From a checkpoint of a small mixture-of-experts model trained on Wikipedia: 96 GELU neurons an expert.
Below are experts of layer 5 (counted from 0) of a mixture-of-experts language model. Rows are named router (the router's row for the expert), up (a neuron's input weights, with its number), down (a neuron's output weights, with its number) and show model dimensions 64-127. Each number is 500 + 25 x the weight over its row's rms, rounded and kept within 0 to 999. Numbers have three digits each.
After each expert's rows: "raises" lists some tokens whose logits its average output raises strongly, later layers aside; "comes after" lists some tokens at least twice as common just before its tokens as in all text. This comes from a sample of Wikipedia text that the model never trained on. Tokens count by the router's weight.

# expert 57
router:507500520503486503484531563454534541512505455532544519507498511513498480469484482520513488499504520488502466495488489547496497511518483510508495452500481526533483526496504462491467527486476508
up3:492501513538536509478503474501485483505457506499549480509504526500516510458516481499533502494464495485544471545511489536466469461458539500456491478481508496503496512521519466462505474449484493
down3:476498526508495510511505535496481513457508525482501536516486488487499517487455501542516539463527557495558472476546470486494463493515496503482529519529464530487472561498491464504504462454486480
up4:522474511542492506487487513457507507480470504527461497505503536502550480493515513476511486467494527515473481486500498452531479498527494462484507500466515476490514472486496517496508493529523495
down4:465489500496491499510543511605471487501507501512526504540527454498478501541492473513526480504482531495536479471492493530536494471491506482525464458511512511524490520507523498498476534530530520
up5:472497526464484518540544533510492538484519474509543521519482518476445493483474466516522494499540515507511508470521532490510505495554501508524484524535470552510465524488485533476459485521490486
down5:470457477490506507468493521474510449481475570522495503495480449490562505479479518507474530479509475501484498550477500538490532497505509491525530526453489482486495491530527497518475490480528540
up6:491509565524496555512496510469471544491514480527478502470541461539489515460517465481482517538524512486536498490526476555501494504471503496522494475479475528510465536542497459503508524465531487
down6:495531470502491518511492523497484519473481508472498496475433519548512486493468443522478516488501512498461495512483501524520550541563502515492481512466504464525491499530492453526508554471520500
up7:458490461465483517538534499477520531496476492492558506506485527509437489485502542550508492536469486473478493464478513479528477547506510489491515463493493520536480472489498497499491517507506512
down7:572537509491526489443540488497492485494514495502460527507566499521521469482496497496516491509518521540472461487480480503447520494480530522538532491473476502522507517508517476473533467481499491
up8:505541497476478472544520525472491558468505464499507501519528534504503473517472533520545451455502532504486506502522474547483479501506531524465500518501493517528486528525460519496561508486508512
down8:527543475510512455533449472523498470507488496515491472528550488513496482491485516464542554512502511485479470478501491509446476530498514500538506480515520458492487530524507494501498458505512527
up9:519485460521514502479506488511525504483521469555509509478494481511521539515498465499500543467505480539519564473515501535495500518504484519523501488485468522507468448504497546492517495489517480
down9:515534504538498514480462507506488523516544487461532497525516480505508521431493484498485534502489495444517508522472471558490476510537511574504466469497445523509522504513464528461476505499520496
up10:518526505518529500474465447468512488482518467529455479446506486522493503488478500479484516519503541465508520486490537471499490487498482498504499460474479483514490542495488475466489527484518497
down10:496475476476477483507512514519514498463500539472507554477513503481481533533496524494487517503472501513491474476498519494505512506477495509495528471487509527496529441515490460520445459529535491
up11:504483523460527516518515496474482524512548478529489512456511548526478478495541513468526493519513508519512480495482478464500487502577505493503537476485486494507513519476457485512521523490468514
down11:518516510511488495491499478526517512486520477521490517494499505466514480523474522449484500551500495464479471492474481498459487511541488493526515524482490484518442472477505527526485496506511484
up12:490464502518501504491493516490537502521522526518504517494470494553488493473526480463503494504494548501471511485550530554506494562482492512513497532484500477483471538482528517499503513495482498
down12:487539472534523469514456476554502533488500534504546497496484515493521501467505495516491511506466486531504518482499486446515508505511526494460501519489510468515517484508506488488487500460505491
up13:471524495496513526505485500525540483553437486527424504506476533476472512492493495528523539497497507505496486521542473511495499523520533498558487450518495506511486514493497419435498465505505522
down13:454446517491567502509551501524473527483513483506503496515460510536463522507526520502487492465497495529513506475515500457504509478487492461500521506464532493468512522525482536497480440539495522
up14:545496456517494557506478565499524492486474474488546474508508495508490520470496541509543531479483466463488484498483487511538478451530525479508471525469478517527528489518471506457484505517463501
down14:513518557466479463493530497535552512500480506502522519482559525462452492517484502470486503534509520488505486505468468515561502547502476445493515471536485480504431516505536506484483530528464502
up15:530507501495494508480490508492502477507510504573523523495500536536535465480516482535497444492506471481504525495501508533482490489498512487480520474512538547508533516470524498517451483526475556
down15:509466508482476503490491556516489480510517457526540462493519476474485474493524485516495466496519487549455520485505509486477518491515506504484488503502491549461517550495438530497472488469473465
up16:509478461504500492484494500479511492523489508503546474482494504474484501515481467524508479484533504496502533541504549542489504517555535500500477509514518489484487506530483505480497505456536528
down16:466482460470476521500521489475478473481506486506470546527497495527504525501507523536490510488435513506507549488474525510526470539497473527486517495494520522447476495470519523571510494506517483
up17:471474544533501520495536502503506516500513496526503504550502508570514480504525470482533481549507475455473519493489473489496514532522525505520492521524459500524489507506479457461457555496510526
down17:444508484461492465473512507506531508488522516491507500426518488490499451532461495521476486556507459514509437474483525479522460479493480492501479531494539526475547454486479519499533544482543523
up18:486449514526476503505544491473549500506527519579539518504466481531497496515539521525478500509543527493501500531503520471498544492494505497499508500466476545499436479520524456495452531488507509
down18:501495456502468496501483495492501527470551507463478465502502534495499462512504442528539477491494555526482490503534515503525478476474478540474495478508505462512501508495507551485524492457431513
raises: "ed", "to ", "ch", "re", ".", "che "
comes after: "°", "′", "N ", "(", ": ", "| "

# expert 69
router:486501518487489506489476507461556528485516511541557519550508494489494465473489473512558463483499478520471489470522482518460511498505465526529467496485525480486498502526509443475492519485450495
up0:474477485516507525517520502522505538506503522511508489511492514473482507479534485535481493528469476454485509449497441459508476463490502508533507505495487545529483441516458442529514508483479480
down0:503491502490484480466489553502458515519446523524507546474502480500489511493447525477506481506524483510502496517486470482538485534498539501497497492514535479527477507473481520465495492480569538
up1:519536499500520490475494445483512540484506506548517519512537497533495478513512487508521510522495502491502489476524490556494490506470513519500498440496505509516526482473481505481480517520531527
down1:503475472492490517487479498547527534512482463441513491484477475496472514500487537532485447507533536497443478491501507437486516511483492484501478483526524481470511521486524506515533462504483513
up2:469512477463518536506466493510479500503506430443539521510549549512548526506519513497487555506503495517487466514492536482482503521527513460490500473478501522494525507476551462479508542500542530
down2:508487491478496466467495465482467486459517484466520553504546545487488480490497530519499506523462493520495543541492495483507482470482477465511520474508472534497523485503533522513504457483493493
up3:503507490491474529515502496500507508527474505470491474548500515427537485512502467514503475474512540526496499463507549486518490488532503473427511472505454514522493496492516491469524486445496510
down3:522493478480498466501532491490482518510471459501505503524467480513482463520512473530534458533464477509494501515515518449539503526467516518503540493478501462519508459483509508467489450464531490
up4:493537524507527463484444450478496482491468509521507478468538515484484492512512525514535473490495475494490473501479498505499488485506486494483525433505486487529490479523498475503508519501546509
down4:500493501486441514528496489495509542514529508475523515492498452490517484518511520501496464494556544494465524527484504474449507492516536486454508536509468497444500503509504533487481476493499511
up5:479512475508520488539477512520472538514481531507506484467469477492477504502445549508582494510548529527467548486534468495465510508503527476477492496517523487505472495507512488503521467496491523
down5:481510472500488547493502530532506541538490524506478438516483510486497479466484477512474518534519523488423487535532468527533476531507483516532468496455483520519494551496508481481489484531514468
up6:446484479489533520495481474513515535534470524468536459531478519519496527475523489544498453498466464501493436453492529522526513492549517485480498515503502459528498518504463467504475482476454496
down6:486546487496489508493442552528460504478527516491500457535536482484484516523517512486504474557538479461508456523518496467477527468491510490536486506506568546496454530542486524472492561504517502
up7:506464512507509454502512470502528504515508499466500488514496505477505464455511489516503493475553484535480513490521484451511489536489517500477474458525515467510527555485495529484507527518489488
down7:517489565505513475503502429514494472481531499498518500464497510461479475515536465474554505542506496517506515503520496503479521464510500482537526493537499503520562480471506515473480516538493508
up8:485527538520481529493517501473494479442517534500482504471534488484495525509514534535498555514538476477524497460498547490505506495507525480521468531475497517477516501503488486504486500462449489
down8:498493478511505481537510542480511534515488495507518515536464482500494468498435455471507494478513522487490475536531520466487477478515491495494534501543519488529499496483524527462515489466453493
up9:485535522477482470460471470463518507540521459520513527504464504503511470506457499509502543522492535467484492489508499511488474528516462513538471513498518488529494484461502475504498494507406568
down9:477459469503519532547529529464468452487502479509486458506492545500535510481470551509498473485464538491534462512476505456546518499485501489524501496501522511502468468513514512532521517526531533
up10:498479484474507513482503493502518495535448476501527522495492460487497497500530521547526510488506495492490506469502491518463518489502484517496521447500478465516514504493486557510483505521469500
down10:481544476500531512526500475508478548459514510449481455495470554518514498521444488519500494477502470481495498492464482457510477489520514493457518502458533527492466515489481451517507512507540505
up11:465542449456495472512512494518545502500519499487489464523515466518486488467504479535490503512499540514485454499484497478501520488527507505531500502549482500466499499482526484484499499501433521
down11:529505501513512529481527510467503497513506485520544522527478556485476491512537503551506495501467491479473528509505557519462488501461510502498508540505536457556468520504515492510507485520546477
up12:518547481462470500485521536457482519468502504538474556495519527487506504513473484500494499552507517563505509533486499505513485536476529525521480487492516511531528468498464488492504504515494501
down12:521509507501518511467469499510455490540527530478526504551514493548463505512502512512489520433444486504488544498477491525516516495532489485552523452467524508491499504497488507520523492431494545
up13:509470497496496533454495484533455491479507524494529536533499530488485499531545512537525491507494521521496470508489474522483485509488543475514485531512495473512520507505473481496534505445495528
down13:481515485531527497487531501502497471536523489519508499479497498485456496447490516476497502481495499498506512517477482459531486491498503475485512495521478533544501503482506520449488471468499514
up14:500559486537464497525527554519564482477472525496480478526492509500474471516446500495513525518528553429492514497523501526488511499542482505503486506456497495472528483498497527521519496523528508
down14:491484501519540525513504508478499547477524484518512512538458502494528483514493498532464532478466499530476523496547483514486480498506506494495508516536508529532484473512527502512492484560543466
up15:523501522514528535460482497471509505536467515511512493532534505542467516497503493475501530484487485521535509467500481527484524526533508463509532508496487501465539507521463495489471520504484525
down15:493548531510517473498579495498501502466481470491552522463500503497459539517518480491502470508523514545486502513492524546469549492525511492477476510520470483518509512489487509520449500491531478
raises: "6", "0", "ground", "9", "5"
comes after: "1", "2", "0", "3", "4", "6"

# expert 10
router:524499528497492496494492532481549495476501464533555498523463535497538474487502464509525512507478506529513492459447488527485509484520469518519525482496491546516506510495481470492486520458466471
up0:526515486533478511486469525516506480519519542512516518553496520485499475485496483559515527500497526513491462488486526485519520466469503531504516479521505529490491485489496513477498482507470515
down0:477534483525481494490555498533514486544482495512503542510549492523492453519496541498494565494509502465499531466520476519473506477546493541469518473499521493543453510510510507485504458457545488
up1:552444538509487549501510545476519498494502523516517524515501499542545515477478492526516516516489485503455489464502451476507503489545512548518475492546517515501508496475469542534481520488529512
down1:491465504523547459486477512500563479517500513476473492510531494512518497519531504520436506521492474508504516499517490464467460539444470511491549494571462538466503523463485541549491459483461511
up2:503460518488489463469467456505519505507465519515526488569484551475493548542467496494483520474488518459490493486532535487502476508523492491470523493508488479505494488484508516516502540471510480
down2:508544525501528521498488520480465473535540468493497523505508512524467508496502533529562475517512465507527493486519549459495544501504518471474452514534492502482466482507484497498508499489521523
up3:574510478511528532530499478463481530507516475566499462502507519538492535520451515488514541519528498535493487456509528513505504529536508507499438499494488527450513512475515553502491509517488445
down3:547518535480525521473494540536495521476463525482480513512478502487502470458501534480495474483502513472492504475493516530516470523475497529500518470497489506551467470567478453501461458513487479
up4:547471493550522466475506488489487477487464502477480516526478504471459507515515515516522490551483531519472544484530496491504449497520498500473517495510515524509486528486536489534531522479483507
down4:503483512532523527519489488521486489478528542534470446461547458501519498475513510497460489473469516438518508489469474506490458474499525503517494494535461520475473479520498475510486497429459465
up5:486499493533485473449459531516519547486479525504513521480486545577522479519543500500539503462519493493493504499461476509496487456502529515506463472505473485481486522513495516529483501507558513
down5:527511533474454482492472485489529524512499495543485461566494505460516488492500490466507489450482490540529465482511518518537557495507466525478477481495501514518468472525512489517475483507499473
up6:475513513458552478530515485486492476510517510490509516525495526510497486513534519464524512460476494522443482460497482480509508539537509511503514553460526491462464551435518501520488491487506471
down6:512519466480462505435492504503509478507446486510498515462499546525474548489505490489532500465510511491504502509496523457537511512512481499511482461454499455500489534471501529504484461525504524
up7:510508515495511505540485481472525477524504512509450484499467517529464494492476518488531482524442569512485483469450537490501520487520488477507526501476505481494486489509523426509477547508536492
down7:473457452518496500500525521470449533522544505529470456516500515470518511495492472508505493485495481507511524504536498517557471510498481475503478494492522498478496494533491491525465486522495477
up8:488506545482498453506541497532524523514504497488496461490501534468458507463451489513498468506493528481459465481461518501505518505502481499496479527505449508499491480434532473494500490485498517
down8:512452492513512498481490482497519492508467461505492472538507526536494483491487465477519478512472483485532441529526499448541473469500483523504469521496536494520499529516447493487471478475481497
up9:487507483460496476507494542482486495527490482518489498532545484498488501491530518496520483519503520521460482453482491480493481460540520500508503462476462516472534486510472464548477494494495510
down9:504480479513477520491511500497477474500533468480493472500473497493526465490442509498543473460554467499501543501478437490512493526482468500528511494478538483520521474481498545504483536521505471
up10:489486531509445521513518498519509517518493543519463546461498522508547481471509468486473502485500510554542488521490517522511507523459516490521486530494441484515490462481477496476522490494510525
down10:475532455492513512503504476512490506477513456490526510508480500478480481444520514502550476529504510533486516504502505483498537485507493506496536451505485549512547516518542529517489488503480500
up11:503496473505499478524467510527523483505494511454470498543501527545482483478501512494487504487514525537500518505483459505502525472514517511471454513493508504521524526516509468537477522507498539
down11:523506476449493478514490527506494543494506499485512543469488513521522471531486540533500540486517485533481517486499477485508460524519511498446537468531524483536479496489497511478484464523492489
up12:429531510509487483519519487503489504480479475479491515487518497506515466511525510506563510491504513489512465496453504536528499490501478503511494547539536524499546522510518504510494537482483505
down12:508445503497504533527491455479480501508486552529494512495464489462461500509530518476489530507510543488460520507520496480514512539478485511489554498507454470448494485525458520505559516527498503
up13:485486489481523492482447517469548475488492486519522537485499510535471525490465475506500476492487522474451492543483478497502483539494495523527481485543544522469485518482566521534501463496486500
down13:491493525537506521465514525512479529488502511491514491479516500494518504511503499481527495531520498499547493469445520549537509499466481478471504531453492515467544494441493485510483499508495509
up14:506480492488568481477467495523538482494465509516504454499449510511508500475495497498515486477479519490541486495498509475492445521486487497520486448486510538485488484462489480556499508473487504
down14:515489494483500500500502494516468486502527467496497517506538474496508482489505528511454495532514517528546544482519486532473481506491510502499489519493540506510495486542488485502512466526461458
up15:514485464465506484537489489471471515505476467522489475485497482527507507486472497460539498541497507495506525480513467538518540495486491517482458516513481461516492529509480495464495551484572483
down15:550558503522515519457479468474496536506513493502504453504528544538480515495529521478474544484475510477485536484501508490502478547553528476482511514516469509476494538509556446521502471515478510
raises: "ours", "ards", "ements"
comes after: "| ", "(", "; ", "- ", ",", "$"

# expert 61
router:483462519515495522477497534504505511487514472486514480548469522477451483476488468484522486492555538557498532472506483513495529506531512504503469483482520515505503470495469494481490501461497492
up1:485485518480446508482472509484503513505488461474481479473504524509564496496456505478484509511521505487541514491469498475498527535505558541497455542535501522508475542487486495513457513493505463
down1:493517516471538496457582532505501493507471493498508550510524541485438506485516515512533493512470483486521542474480536505486548546486482453490523511475469470524517479514532510527506429510483530
up2:497503534496501468514568531477474518488525501526526479512509510532471528478511487493511508517488538547502466480473500476502541501457508530457537486505514504484516558522482537489516492516451509
down2:517510521519496512516513524444515487505510562459486474481473506530513512513490532479498490466454540515483514500488484497477447491494522478550484528500520481498468518501526519518522478534511471
up3:531469507514470504462520424493493499491498522501510529481478510517459475516498497474551520474502501496507485472487498463482506566515493513494487499479494477476463530492504532469440479487507489
down3:519473466516505508507504454529514493474519508555531531482507515512462509520506480486499493512485488497485453494547482446489516491504505512541466524536519498514499510526457538527524504482470484
up4:497517493488500509458500481535476558485490503468555510519524501509475456490498454475499520535512488542531530512509475472519529485516553464508467511496499502494513472556466505496512494491458502
down4:541538512505468481526427469495500500513547485499528497516504514525496507525498478501501453481505480510525499482536508457508469476534497522527481574526502512552525515508502520513503479505489516
up5:487467485518541551499522503442492530490490513517554502503485503548517535470512486470565507493502490497514514526487508545510531530537500487482520481489497515472486516502491504501512545488502496
down5:498522453492534504484541518462500495499550467496503462473514474495491505500522478500458463474486518480429499552496515520441533514453468461496509497533465506469512493510481501513488461486516510
up6:517482495517502516444521511525502483508540473527487500493473515529487475516482440523501500532541530466495504481495495479479492467487540476453452517492480457501453514470491503532480474524499522
down6:524477532484472530504521462527498528470497522497493514482507521487488514512462519478493474470534450495456453448510510479535497452525488483530526512444465485495500493513524489482560537502497504
up7:499465492493493467494537511496515491503536518484451508450516538497462511496462512492496450485502504511521487494446491503463485551508473491471507518482489509530468489474532501551477540536482499
down7:496504514487534470495488541494519492514538467577502485522512489486494516463469478526477491526493490496484467515501510504476480507493480507487484509508482513484490462535445523512529532526495497
up8:531500501560468515519513453549505507522563505493501518510497526484500485513518502507515516515532492510492507492489521457485493489491557465481528500461532514515507548503421472494494533521471471
down8:474524501559520486495549456506502493553491524484463508507479502501531491515509532532533519476501536508488527532507479504520548462443502519488504519460507555500526521504483498501499515499522501
up9:458505530486498513473489520480468462511454471513479503469486533464505500477509455478505486488502494532459504478486540486482464489543483489507498491564488487489491510519526465469511511502539490
down9:509506535492482503506528498493528514469538515505502497510525469499518462478474533505501506459493485497493504538465469533471507460457530499527521528463477549512523479475504468492468536486545480
up10:491462511543517485527505486487530470484493489491517480499496484486471544504479518496486504499536545469505488456457516481541555496513497494515494489462512508484483479482502522460513581508492518
down10:495448497504462468552523485500520521519518508521486462500475438502515492505484519519487507490482516511495467527495466510533477508467527511496513513483497532501523513506469505486542469505478521
up11:513499448518530508452497515491523515512509483484532504533565506508499550486472458512493500497455501454451490533463526477541523508488539530510501478524495547522486483489489527502482471487511453
down11:460480526481487517454425498488489554510516484466515468486481525513477497498499492493543483541465505542490500495488484538524524507511459498489518540464471487455528521511474480483533489506511522
up12:536485494498482505446562493467437496535496466492514460495518503537466488470493505507529528540481537557481501462497501513477502459523509471518480482479475440494483522520500509476543477505506479
down12:490495473531560499527492469528475497481521532516496483506503517506500521506552493519494501486476491470545491537506528505523529513493522469469533539544497499486517503477486476505514523502489522
up13:462541551522530438494502497521471499502465487504544494507464500480478516463523528511540482477521505536493483477483510507497476496524506559493511509469532545548467518463478535492513529518497493
down13:585477475458486511477500500516494495484549490439473479504527509490513521499495494466478494487533521512489494503528493510550511509469493471512495514481528478571476490485527535484472477526517507
up14:508515498508506513515520460468491502500482553502509494513515487554506492507426474493534500501504490516493543442534503485466491480526470473496512538505456457517510445517474534504482521493521498
down14:534527493481476526534546528457545459456477542516514502529510516516509490515519452474507489441545468506482555463503502491462530498527497501520475479501477487497503508488470516518492485481518442
up15:511506508444511483486466504508515495456455547544524539506496514519509482496462471487536459501503538518499528518484521471491490523528484515450488515509502534475483507441507517525507501538522474
down15:515479540511503470529485476525468529493462534467503509546509475483500505524480492492557474500476466498549546508462492495509485475488512489471528523509500508530507539538512547509541517477495527
up16:526521482462505467497511488474513481512486517499513501486516522501519479505459513541472487485543539477451492492514536513573513480516525512475540538487529523504511451488495461532456509497526491
down16:489488541542488491542522514470468546528502482493422509493499536515514504528491480499500518521490521536487504440477480483513516497494491505508453469477533497467518524514481507510514487482476502
raises: "and ", "(", "as ", "from ", "in ", "of "
comes after: "the ", "New ", "United ", "of ", "National ", "York "

# expert 52
router:500496537500487510444485538508528518505512473544541553524472523490475455450490467532510502490552505516487503451456466512466524480540472533492470473520514515495497513493487465516490545474476488
up3:487481466486493510483507475453504479543542514505510504506463499481494463507493471480477497469502521482476511494503492512522505493468509497526480483550505470501501533518477508452523481521500529
down3:536526525519511485487496519524483505541483512503512486488533466502499521434537537505494444492472527472496495482499525532498498531523470493524485548495527487523513488475521516433514462470472481
up4:487536506511505454466515455481438511481470514507491523492477525514516478476535496510478510511480485546491471495460522471508529506537497540527499438486516500448508539473511501498501510491539491
down4:488485509531499508497466537499536511491495515509533483503496486537530458535464493516527508480491537489488478494522446530467535519476498513492499465515461533508484464535521503485511513531471517
up5:508457546538500519509476518531489514525472512513580557460453504500528486479499520541487463491531448489499512489437516518494523517497501531497513503513526533509467521504490508544465512473484485
down5:484544482488521492498512517542554556529488525506485509502503479503498529466489473504508482489499523470470457521498502475508512513516439507511502504512485494483498518503548501495489531506465507
up6:526513447535520551534481491502490490482478527521509476511492510532521506442473503491525483476548500528489482461525469499539524511507563486500534515526497496533518475469456489486496503513447480
down6:526524507476499457545512527522497533487506497498478477480518545490512490503536479505537509522510443491489484501530517497479535460481499471483541487514495532507484537464506494458482522483531468
up7:514491490501516506476432497517533488530516493550568519456465481502478469487507503519499533494504512501514475492510477473512494461516477489516477507518513534498511439488474509498456473486453500
down7:500515537511501501464532502497485494504503500492479461485482526497508530495498506503505512514489502500506454534556519547453489502521518472509521467463526474494483485502505522484509512483546504
up8:528473528447483505509464492478529507494507527537520493511510503556505527464490509474547487482518489537493516493469516469503528541543453523441507474509476479510507532519504490489472523547531484
down8:534522512489497479555519527532505500527540505488464483534540502510489503487491512535524496466472492439518528486525503510449515472462509475539540535522471517529471536485474506531470506499524478
up9:495503505495517518509545499510519489475491502561532526515521483562502442516527546509544479479490553479475494477466492485517500462551468524486528501471485533528509505491486516502471523505518515
down9:481524533517467528532472503503478434541508495476485500524491552478476517521485456475478485506505502511488505567469478473487484524470532489495494483522505497460479519524493534493511487490487540
up10:534516551526515484489466506485493477514492467524509526514550505499503533466479516488485534522497496540520524519475500492479501540522467504478481500536460494481507494486525504518486491542499459
down10:488508512492489485493486457497511534529542485484509459456486509513496499529584482554493444458492500500445514458504505494499560513486505536504459446515500528472501498481484521508505484478500478
up11:475493508506518506495481552480503490522464495455539501468493486484473492510516563483493509476492517504533497462479468524493472457490489507518468472504475496472507510501537499468507518545506529
down11:502521505522455531452513469505497521482525466528512470475492475524513490483524463495528449491554479511482495484500498496534531545522525513535456502510519530476483491488488498493486478504525461
up12:512508529512461514491475469461479525529500479490491512504490537521511477493513507504512467501481507479449529481510454506478508520514500514526463521537583520462496517547489519503481554503514541
down12:503463508496484497519495512497488497504534459511510576513506458506520509492529491473425497487516547472524525518517555489522468474497506534510472498482503517490528526496492539500468484549520494
up13:513508522518515460454466494475481451490487503489495478465558509546488514491487475479496511493456538493495503503476434497512547464502506498456496498509447500477453496496503524490521497455500505
down13:504515531518480518526518502497453504511513513506518456480509449542469500503529514480489507502471532493461484482486495495437518498547501475517478476495516539521473523484540456512500496492442487
up14:521509502498492505529489526473484498498509464516487486546488539497497480488487499462470494484530528506448501488512510507493485541485479506482487463515490493489520537503473538513526507530453488
down14:514492516549486483469516487480446520518475525488515478493479517527525482494534517495524497472473493494552521495499502491520504492514553499515479513472473479511483479471496526457483467487559488
up15:483472526491461463489480485481487474490480420489502502545468510523473470530464517506508497509496516526485494499503475495495485476534508503518473508529478464521538528454482488514516511484463476
down15:520571496502523485474509502516492487491507525512529510526533488519511507487502498469450503488492475504513438495430509498496500519520484512475474495517501521507462517525507509534477524521518495
up16:492459503452482473465539503507477520523511518493481502492484528545493526467530478533572500495523477504451484499466484467526506526516472490480529517504495501495461514504541470508512489549467473
down16:495520484531513493540466487531497485464478482489537512487533513520524521518502482469484483469485529505508517523503509480473530496494512497510541515492481510519529460466475488548475499485472494
up17:527478507461483524521497549453494475495490538494472532566496528487517502505503512482511505453487540526498475486519483484468538501487460549502509531491515513544494525470484527503486503453499456
down17:467496549515544501545504495467500490505497518510518472493540509506507511522508475510468510481472494508536480517525494510505461503491517555527498527544524474485524446482444554523487511501512514
up18:486507449499495521484492511472520509509511448484527553469460453516493504495497526482508454496515476517487497473493495511439505558515519471464497453489494469513507513524487498503485518455502472
down18:496530475509491527498483508437506526483524490481495502489495491523492424518519481508480459495468520482497502511516492493504505482488508484506504475487503515503491553531450485514496497517481509
raises: ".", "9 ", "5 ", "7 ", "th", "4 "
comes after: ",", "| ", "(", "; ", ": ", "–"

# expert 72
router:505496528533487528471500504483522502476508497522512486513465533453493516462494480507518498537497448538474498525490493495456509474534475536537454474479498551491474475500487477469500498444478494
up0:471480512541497497489494499508517530531504525489508506487464485446459487485520540484464500506505505516533497483499472469479487495546534509554527471471483509488505510502497466461470471493507477
down0:540499453505518490529516500515533530500456509486484470533509476491519483514484493532530525488515493514527522455514472522452543526514504529506483557464529520513495490491496498491538511547497479
up1:498495506474509503480469472504521498515472525536506466499492517515520512495459530498511529463499491515523507531496479517474493541512510495484466527500554477554456536534496509530532539487556476
down1:523457487470500518518518471495545533509526442500524562552488482532507508503497524473492459516489546473503485490494515493471509491479474481484493460524459521507539464501486463524512455506511480
up2:554496492491491535468497477523520502494499523508455478490500456480472463488525483481546466501504516472485470502507485488482445514517512538495481474477505521524488475479468463498481501465443525
down2:509537476506533533496463507510479501490513420527508557481478545492501500511483508533488476506477492521501493506501520539518489524515526490518475563514503503511501505509504528490519503529493497
up3:514498503490515502498535456516465547528510505510518478500534547457499540449486491463519442487526476536473496489472473471455512500499513525514485482499531475510466448508462503471517507512492522
down3:466518466471461481491502485456535523495476524516500505513520517483467497514550540541491502505469528497446506487489515494531478498517522503497473560478503563512496526518512469494511485464502447
up4:535484484506519476494489538488481516521503470466514460472480492501484540499493471480488480496518493482488483466538519480500478516532534482472547492467509478500502486462469536531462499503494483
down4:474495499510493510458466531501524522499537533478521540460468460532503491478501511503502485501494477497492500509520487532513488514534479485514489500503426537485534527511495503497499520510507537
up5:503534518518516514474493503520456502455505492490506493494515511458447495473479529519526483506534495501488514463486528540465497446494511508476466532484489488489516519524523518498489493477500530
down5:486492480540498528520519486483506468499520494450487479502475495486472485545540490519460538489527533521485483512482535536494493455533513526510467480504483526502487489505461500473547511472508473
up6:512521501551483467528506460520525459485494492548554496531492525510496514496507531498490496472493478473479518505516523494518447536499546506553487446511493487503491526466463485477473511518469520
down6:519473512491540472460498523473455523511504494484512460515511518482499500504526555483523454504543454503470476488476472481523501491521449498496482494461493486537526460490492526540537542481498502
up7:490505499520510507491489503504478514492504492510481518469489495503472482475529529480495531545468519532508478526493490494516524494487477523538447514483491457475447486501503449493508490427496477
down7:504552497498530492528523496484468483521519536506547494527497511468506481501496476532447487439508474535536508492481487535470493523432507518483517529499452474497473492556512466519507526516424497
up8:506493480500483514462510475466529541529514460503505537502483539488502530487495490466510555505536523526450488535536485515529474489522527542518476555514509507542509506518516498525509459468490515
down8:523470522513525505514494466501473557473473511456524519538563494506516502482494501498535488469492514528516522503491477518514533490477534490444521518522476503487503439499469548482530513541498498
up9:453523508497518497457534513559517491519428511492520482461499502487491509473439518562539492506506487543534480495511536486503498507544504506508471532478526535508505498504525492481529474472502510
down9:494499498503490467508537539504477492518503483528481502479492444517539508516462496462507479453504514560461484512512507532511542532522486503524488518487509466535477536430504495506500484452487517
up10:515499489530535478477477493478520547525513480537483479512508502425484535499484480536483499479483437481492528529523532495512470493521515504508462466492471539521535508534495500532530506498481503
down10:490529526503493506496456471527485517514544491482460432514554484478516517529505441493518485502501482493505515466477465460552476459475552523490509453506554482490504510460524487474528491500464477
up11:515519516463480463461512492504450546522511524530469483516506481525567499509496454473495500498432486484517491469503472505549548499504506530512513522534513526517506472520541478511491499494523526
down11:522463500505519479476454538518483506525507523477498527536493494524543450506492526541532459500511503507509494500480484498466451464471498506511498505461546459510508541496512514549509519514500493
up12:523463542498504472522482485497576482526499518509475540463511494536498486549541488509497500529505505502503500497543515537501478489463536505484534469508505494502471481469489485477481510471446447
down12:506513507495538519544501526515501486440495512517476498447521502514494519505450483479507477499543506451504485510509491544510508539511474508538490481519488533524500530503471485510506487531503508
up13:512493535484478538487484471461526498487488475522486457478495512515424533472493515523529520524512500493522533565452479495483470450525478501537537481538526512512490474521507503434509490509497490
down13:487442517543523457520515514502472531541487523482492505504548492546505513503505500472459484445511482439505523451541513477514485471532529526520506533524467500516533495475514504525497461470462482
up14:498499487507448517523487456474525506529482481479500432466528506461451496471475502482518477484536499487515473500514501480512537501489561489479488511515546517520508494520481489500525479489544466
down14:432478504484515472493466532487477545526522511496472519551494578491467541508510504508492507530492538486504549495521491493495528516545470509503538483452516482494498487514480453504490510507523516
up15:513471573517469516493517500483514501431555519470545493493501506488505514506483518524549508491522536518526516528501471469477481526530455516512446510517505482528484523493488507489522508482471507
down15:519467503466461528473530537488515460505491463551466461473540488470433469471504497509533530514468511484459481499503493494503537510507512473492508496522522541526468509534477555494505551501482490
raises: "a ", "com", "and ", "d", "r", "the "
comes after: "| ", "- ", "No", "Total ", "· ", "Pos"